config = dict(
    n_layer=18,
    d_model=160,
    n_experts=64,
    experts_per_token=3,
    d_expert=48,
    d_shared_expert=64,
    activation='swiglu',
    moe_layers=[1, 2, 3, 4, 5, 6, 7, 8, 9, 10, 11, 12, 13, 14, 15, 16, 17],
    router_score='softmax',
    normalize_top_k=False,
    routed_scale=4.62,
    balance_loss=0.0101,
    balance_bias=False,
    router_z_loss=0.001,
    n_groups=8,
    groups_per_token=2,
    init_std_router=0.0083,
    lr_router=0.00033,
    n_head=2,
    n_kv_head=2,
    head_dim=64,
    vocab_size=4096,
    norm='rmsnorm',
    norm_place='pre',
    norm_eps=1e-05,
    positions='rope',
    rope_base=1000000.0,
    rope_fraction=1.0,
    qk_norm=False,
    attn_scale=0.125,
    tie_embeddings=False,
    parallel_block=False,
    init='normal',
    init_std_qkv=0.0367,
    init_std_o=0.00683,
    init_std_up=0.0367,
    init_std_down=0.00365,
    optimizer='muon_variant',
    lr=0.00736,
    beta1=0.95,
    weight_decay=0.046,
    lr_head=0.00642,
    grad_clip=1.0,
    warmup_steps=200,
    schedule='wsd',
    decay_fraction=0.816,
    decay_shape='linear',
    final_lr_fraction=0.0,
    batch_tokens=[32768, 65536, 131072],
    seq_len=512,
    doc_mask=True,
    train_tokens=341400000,
    steps=4760,
    dataset='wikipedia_en',
)
Below are experts of layer 3 (counted from 0) of a mixture-of-experts language model. Rows are named router (the router's row for the expert), down (a neuron's output weights, with its number) and show model dimensions 0-159. Each number is 128 + 24 x the weight over its row's rms, rounded and kept within 0 to 255. Numbers have three digits each.
After each expert's rows: a language model's description of what the expert responds to. This comes from a sample of Wikipedia text that the model never trained on.

# expert 36
router:166142099153117099146129146094153150146145112110165107102156147149152138121117123128097173113094139109115126110170102145147123137144151113150136110102153135151116121117155159100147144109142169103148126117096140100136157135118100153107122132113133130094131138126136137189144097129102086165102117140143102119139121100147099139152112159148135122105159178142150147118116097108147140100140122159164144249148132118116140124125142175155143104123143134169130157150156093110128140117173107
down5:160111151147101135108148072157118099131120131122148108133148134108122134131125077126108141136130129145087136129088140145154144146142123131132133095131125130152147109149138130062111133125118157083111132157116139083128120166191133089121163143106087163092157112114141129139091105114082140135139114141123093130131102127158141129101115153137089095122156141178147122147151154100162144150093091128126171137105099159106121102087094155123147105138123154099128170132131141182120160139087166
down6:123110114185129155105138131150114144204111112131150147126122119137117157130145141112104130146153161116116115114093113102144159149156110098152167138147134132150167153176118075150118138116086110186156120129171119132123107140103127132102097109103154167116155122140127123132133093132105148102090172091123110121126131152120140146135134140150108129134137138103084128135077119112111149124080119160109140122144117088135116112124111118070119089170153100117127142124140152154101055157111102
down7:104185093165176133126127115136104110077112118122141098128157154133130148160100129147133118121133107166097165103134098124142150135124172115107110104126144108161132163117123141115131103108152142108152133129126153152117155134144110158125137134135100142142091146134095109151099153157152175164132144128159112096135101205104106145137137111156154116152128085125137127121146169151175131096158114090104143093102141102103105121153142115109109110199112151164147134117147125162095119083119122
down8:106115128146131133151137156159128138127071119133138087073113153083131145141126153099114112119125108105120095150110110152129093119112098116117135131091124093138141112097101136121191128147140167172125077151134122156131131129071100117144126113113135163178130138145125112127125079168112139097124132148144125093131106109149188145157139155065115135103106124118128113129148132127105140128140123117150209138124133147121139124113151149131174123105105133135095189132176095142118117138130112
down9:144149098108125139166113128128114144117107115145117111142131095118125148071137108120089146098097120104117147105138113140151124129109125132124094181102164092092137111129117112124131117142097141152139096146105137129184071079129192152107131153123123101139130165128118062137103133116142105152143123124135119135105152186126072116093114127095139119091092113125139111124125091123141147153127148127139154092169122106114059121129158157128145125098086121157146152141125150086151142160126136
Final pieces completing words, such as esc(ape), cl(oth)ing, repl(ace), depart(ure), plus the conjunction and and the letter M.

# expert 35
router:126133110148111106075142162107143147159145112094166118119121176159146097115111087160161157116097153122094155143121118147169126115149154120172141123116112095160096150119134139109142145121150128090148105111117171120169133098099141158122104143102160153118170157146133174150131116120134094163121109141128139110132119123166132129166122197125147143124132151155141135104106129105127115113121096154149164093154167078107130114111154161157162103103159135153105158142162132115168144125107115
down1:137093129134168160133103138144098164121115134135133150165127052167112137117116140098141136168176124148132181092128107188139173134167127103131088104091117107126136118102125099112155136158140128132124145098136134098131129106161118150153103115133145120125110147160098183120136106115127099142099155156161133135092125114102114123116116104129117121099094150163116161085097137139180137134123093125132149136137132126106098103109161088122108150125078149145121093126126177128144117094161131
down2:177120136099112140141094122111123133116139155149135118107096096151124107118113098142144118136151136120130124150136145125117116132131162155135131125127157167084130145148120102143095158101120159103110115137163145135127115183080099144104133104133082110135144128088151117117123110124123133147121120162112170141093113135131182150091089170117129094097142184142129083163160125179108106130146136104110092108130133111108177146072162114150105140116127125166127133140126118199146159128094170
down3:113089144129095127153109173100114117158097142150158128100124150120167154148150135103123104157157126065170139137098120132145116084152118160127100146116126118146155113138138137137117131100142154121102107143165138090154128094102097129113132116132089126171125115125126136144129069137115138108171102083170130102105136115151099164151102127144159156100134131125097133084129141108169122129172170113119133131132151108115155141146154081133142137150111111095135086169121152107168094136094176
down4:111125120133133165130140119100114104092137100145141126112124125132143105133122145162134113135152152154111100133132109146098134156146139128087111123142148126138127146121153136085080146169095148098120114106115074191093140127141147166132155123151134123155175125111127124146119146125107103150147080128119101131133141106156096094135139074105178144084159149118093125142110104112106116119135111165176176138188126172161152116130160169138081105139107093142134109130141118184145129150112101
down5:124113135171135109177114128159115098082135123118145149115114141153151169136090124131158119162122135148169095155116089178160115122103112166130189130110122102142116124130095137113120121092138141104121120175105118156117116123186150117134138156104116139147118178143143118111121128135100106139137079132136149121138087089085144096107111108139163136155122101081114134106114148096144108092100156132127115132163120160088113121102093143147147151142152153197109124114109144088115120130108147
The word "of", number pieces such as 22, 000 and 194, "New", and the ending -ances in adv-ances and Ch-ances.

# expert 53
router:131150114139108110107147149109149123151150103097130098081154157138139116136109094126104170118136157109103129117155137143127118109125151131141162111111147142151100137125173148115153157130156140093164103112117142132152139100101111174105121147104169141123139166156138130158163096152110114161112090157130095075138102111131130158137076152129144154074143159164155146113115094107150136087158116124141138075127146109101149109103157154154128099119176132166108159142135108094095151143173114
down5:118135098093125130162145086124094120106139117133134140111106135108105110095177164142170105116158126165105106164113143152134091129140137095111062163116111149110114126132145119123122134146133107112113139121136115163118162156115148098100092165107141131138132089125092122186123163104170134174178113138138114103102119129143100140093145134119124165079203142163092130130112132152160120152117111117103116126093083125153134115133116084120130139110141144129166130151093103112145153138150139
down6:133134161104131118142121113110121103142120110126154127158136140118103135136107125126116124136156116148137120171106097111117156131133120134101164129168146152102156115182132092162177137107148150086146159147129158088132124101116136105150158100175132149102157153091099139131105124149141090095170134124110157121142088119133118094108109088164102083121092160100086122122127133115135123121164154121106098136100153104167126165150151120190144086147105171173118123132105151083129089135105131
down7:103124127168110133153145123120118142165124156088151150130154133130098160127080151122107114150128134114147117148132139153139106151117112123110114150132158151149145140111151136123162153134125162137119112118156090118178143129180133106129128138096115153107143081155113145140181083094127142121148130174136131147131111133132138106142092150129145148107090156148135067142113063123105146128153126181100134186150145116139185173136075132136147123154133106079161126117168148098118110126153135
down8:109119125092109152151098152107128122124167116163113141124149110219128112149085130155099133113136158131121098143109095133131098129116108110132145079147124113117080074119116102119126121173125136152127104126096132115176167128097122138114170149131138154120111155121128103152114150169166096111115097100108129150087137153140108123090116142095135113144132108137125124098140151137102096103119152120173102109101151159089121146099111171144155101086130069145135132103101151145149145119110141
down9:125158115115137181107125133140104122120120113174152142101130115131178129117141137123126100136119156101168156143138104171102120124170093144104146145153098169130120077107145151168109133091104136147113073100141118120085100089095176128167126142200091132145170104114138117158121123092145111118132110102100115134134133127117137130091102109104166112104136111110131131141138107122085130140116089131085141106132172114104101149171105106118142162138153150135104096119149140101111138107122094
Function words like and, the, with, from and by, especially "from" in election results ("Labour gain from Unionist"), plus a mid-word w.

# expert 48
router:151135120133135075101140145118132158126141119115141097092129137145154100108096109138150154104100156108112141108141107146141100114116154095145143114107161105127096150118173152116154112103122157111151114126120151116142084099105099159097115160121159175123142159150155152213137098145065086157129108158147106111130120129139100158142122146143155159100140151165133160140116114104143149136153097132166126070131146114102136090120134151136156108109144142147117146125146090120100141101082102
down5:154129134133107136135151085137133169131093142089112166147162165133109129124117133174112136134102150124099159115160133102128125143079089098191122162128108165114116142153147156113090134091133158144161150172089164123124115140110120134081156127138110161129159168116145118120117155108081142073144109141127125057139139095148116109120150126088138123144156117152169105113132137081132098110093118123147102108092153135101156125144132123118131131127129154118152160126162150150150110162113135
down6:135094155147109102092120150096129135178097106132109143120108127111126113129125135117130141148090144077124140139110159150137149136133179158133125167126142124127200118133154125069111095127146135099136119172151140136182118121086105129108090088109107103159134127099102146102155145126115120136151144120091159145115160125132165162139093125149101142093148118172168124122110168179108133118120126100139130159165137124131153127131141141156111121155113117117160165139088131090198124132119134
down7:103136145135121120140118133103118088114108163092113103110105127157171096117140153113153145101133116062089122184152157130166153141147159125150127107105152075160127122113149122128141140130142159108119110142102078156129128171118139135120115131146123129169146139131110121133134111159126134149135157117086132100121118108139100125140103166118118099113142091170127113084125119156133126102116101132165139121206109169115098090101117128113101088171150112185111136154148136140170131154122096
down8:126135129181124107152136109130109097155123130142176133106152113189131156068147108186097116151121150119142141155117133111120142143104097150130134118150132155099172124105114138114141131164120119115120113137133147112133108106106117145152141065134084155156159123131158116145130086157168101160111142141121147144148126101116130153151176151094150136146160138132138113149117082146119109143105099123130135185126129128086103086150091126122076121118110159159109134095077118098156124122097101
down9:095088141081131127161113138109105095061122131130121151182118145158106120076137125154134125098124126110168130131128095111119087129159124077084149113110129131129132123148120149130146123097092135190155111128143141151148128099136156175133138131163153149092137123126102079123148114091107098112142103110123133128144122087113086143136159119140122061123106147157090128109135143109092178121119149124113155121110132103122158114134094151133152138100087130126111140117095088105143112107161141
Candidate column headers in election result tables, closing quotes in table cells, en dashes in scores, and the conjunction and.

# expert 29
router:141154113143090097199117144092146136147138113132156111116132173145131105100121120126200148113087149120099154115151109152155112121139132091157147077109142100127147145112137163111131134103172130096122112105111143131147135122093120136094105138104152107133149141142126161114139109100130090154107105160157089102138088102154113149149123149125158134096136133148126132103110127108137149093118142150152136024154146089126137124117138145131148125113160128150118150147135111103181129116151101
down0:181135083081128139129125148111175116103166122146087148173119092153116142123108139130112083099139145090108146136158132111084145101106157176110101140135127150106118131127130167146118123134106072128104148101091146167111116097129145120124116130112108083127150127112122116083094119112125120121145103099146112134094116171086088128149158137089111125165130100157184123116109123127129152157115135102169140096143111122136145176150113161140113115113139112119139168098123153120094087133104133
down1:165107163159139151114095087122093149120159126144164103117125134160091140134159177090126098164147135112165149110158136160121096148133152162146113120092146144105147129145118136083178125133115134184096129125129093137146156135088134140122125077144115141116085116077086131114128104149105134096158131126102136140159119125159094129124061148118138099132115124110126103120138090109165177122141124107148136105171124105132105144126144107116128147110116146133128170093167116179111123142128131
down2:094122131092144166111144121084140124157159112154129113154131123110101151118134118143133115112129160124155153155150106146125090152121110156091129084141168145133175124114140126118149088147141077121159129124115131068157116130128136142131105097146125070175124127146094143162147163191169136117146112116124138077141140114169120137105148116144130144147122135137114144102124102134099117127128105144129081088105135158127087130101095145133119094050109125143127172110114153164136136145160124
down3:109115145112144096173138134118090069103107109133140159117174132154115129104116134126132122118153104113109140118084093126170131084096171161063124125131148109086103187165164145159098120106143149096125112153101157138105153141118136148138089123120146133145129133149129104151102134125126138157127149128141096111115112125126137186083136140152122099086137133150131114100118144081108122113149114129122195134097090118134131123118149131117140173094135152093140133128133112159165115159125085
down4:135127114057136154119118145135167122125175160131160140139158131139086129096123105152120109083121134144142158135140144122099151129104125186126149129140125131127125100092110116137118129147116143162112140152096188108140108117179126121080080163140098136111108134117123138140126148101123117116086116155157112128128104100154102173089063132178126119074098138126157112146144123121154123162134126129149157108097153161110142119112136115136125081167073153132131091131118126109125142133113164
Suffix -ing (Comput-ing, track-ing, St-ing), capital or lowercase H and Y, "of", and em dashes in empty table cells.

# expert 38
router:136140068156137105141165141112166183153166117113158102128159164149146096087099115165118160090121158112096154125149122157157131102136137116176153099091140106142113149102145138107144127095132149089137095099107133120174117119098099137131105137103145136127123130160148131164162109143106116119106129141143102122164121117164130133147057160128154145113153147138150146110099111089148150118158101144136130133159142124123160108099164149133137108119140152130112109118133089112102150101080088
down13:081140125137163077124131092121145111162115131092080090111103159136138113116142094123121146107146156096156092098111146135165118084179156166127092146088125125147143124137129158121090112154118114088130108116105101131137104077142126104117107145120186090118160113127131116120158122155141125101163144125140144132107132154115140178133158137146112108173115115157165146144131169126139109144150133100123143146124095158161159125159113101163118116156181133163113126096157156155125107135126133
down14:108092183130123116145139161114119150126146158099180088173173139142110121121119141114141146132144107118131156088133150114116143107153135100088132119147142123137098115139102134140073165112112122131153121138108154077118105110117110147090134136164093108140088175132137152121120107103107107128067130108104092103142130146122093128109143119120107133102170109145172107127126162146130139137118128155145145150066120101110120146083101126090115092156111056160153147143130099134125106140149120
down15:136144080172150129114141132130091119150096122114121145154169157116152085164126161144147122138092127140127080164157131147113135101095126138108136128148090117130127126135115153094137121129181152108161133114094077123153122121069062118140146120103100107125123102142128104098128144098083159136130109111075120142135145134094116112160137077136169134155085119107121142130124136112175121109130123085132160115115163108105093129155142116109094126110149126128116133161135175094087126140105110
down16:135138150114102137135129157150166087139118162085101138116079134141111115110141099153129148151128093153095100124137115102136147143096082133128131104123121130122102079085141126133172112133088116103138130131123166123138125151171160107156158110123126174112137139132159109088143078107160113137133161170125156139153126100151149101104095139135093133111135141114155134141115124156107097145163106089142063124131151131105155109101130130159157103166177115104173116128122130140111139095159075
down17:124068138096168144136076138168142139146141096152119090115160148126133129115145136118148151132143140116149096150106097131091148131118152124141157110079105091129118134144143128086137116131134086137125106131124154119117129128105129173140154120109134155093166081148133104112133135195171139139162082093175121133111120143121099131132110126150141153119155130104103103132147109088143098109166113167072126121102144163141090125177133141137162161085112113146111156112126111156137150169132129
Line breaks and tokens starting list or table lines, such as 1, 2, F, T, plus was/were/became and name-interior pieces like ul in Beulah.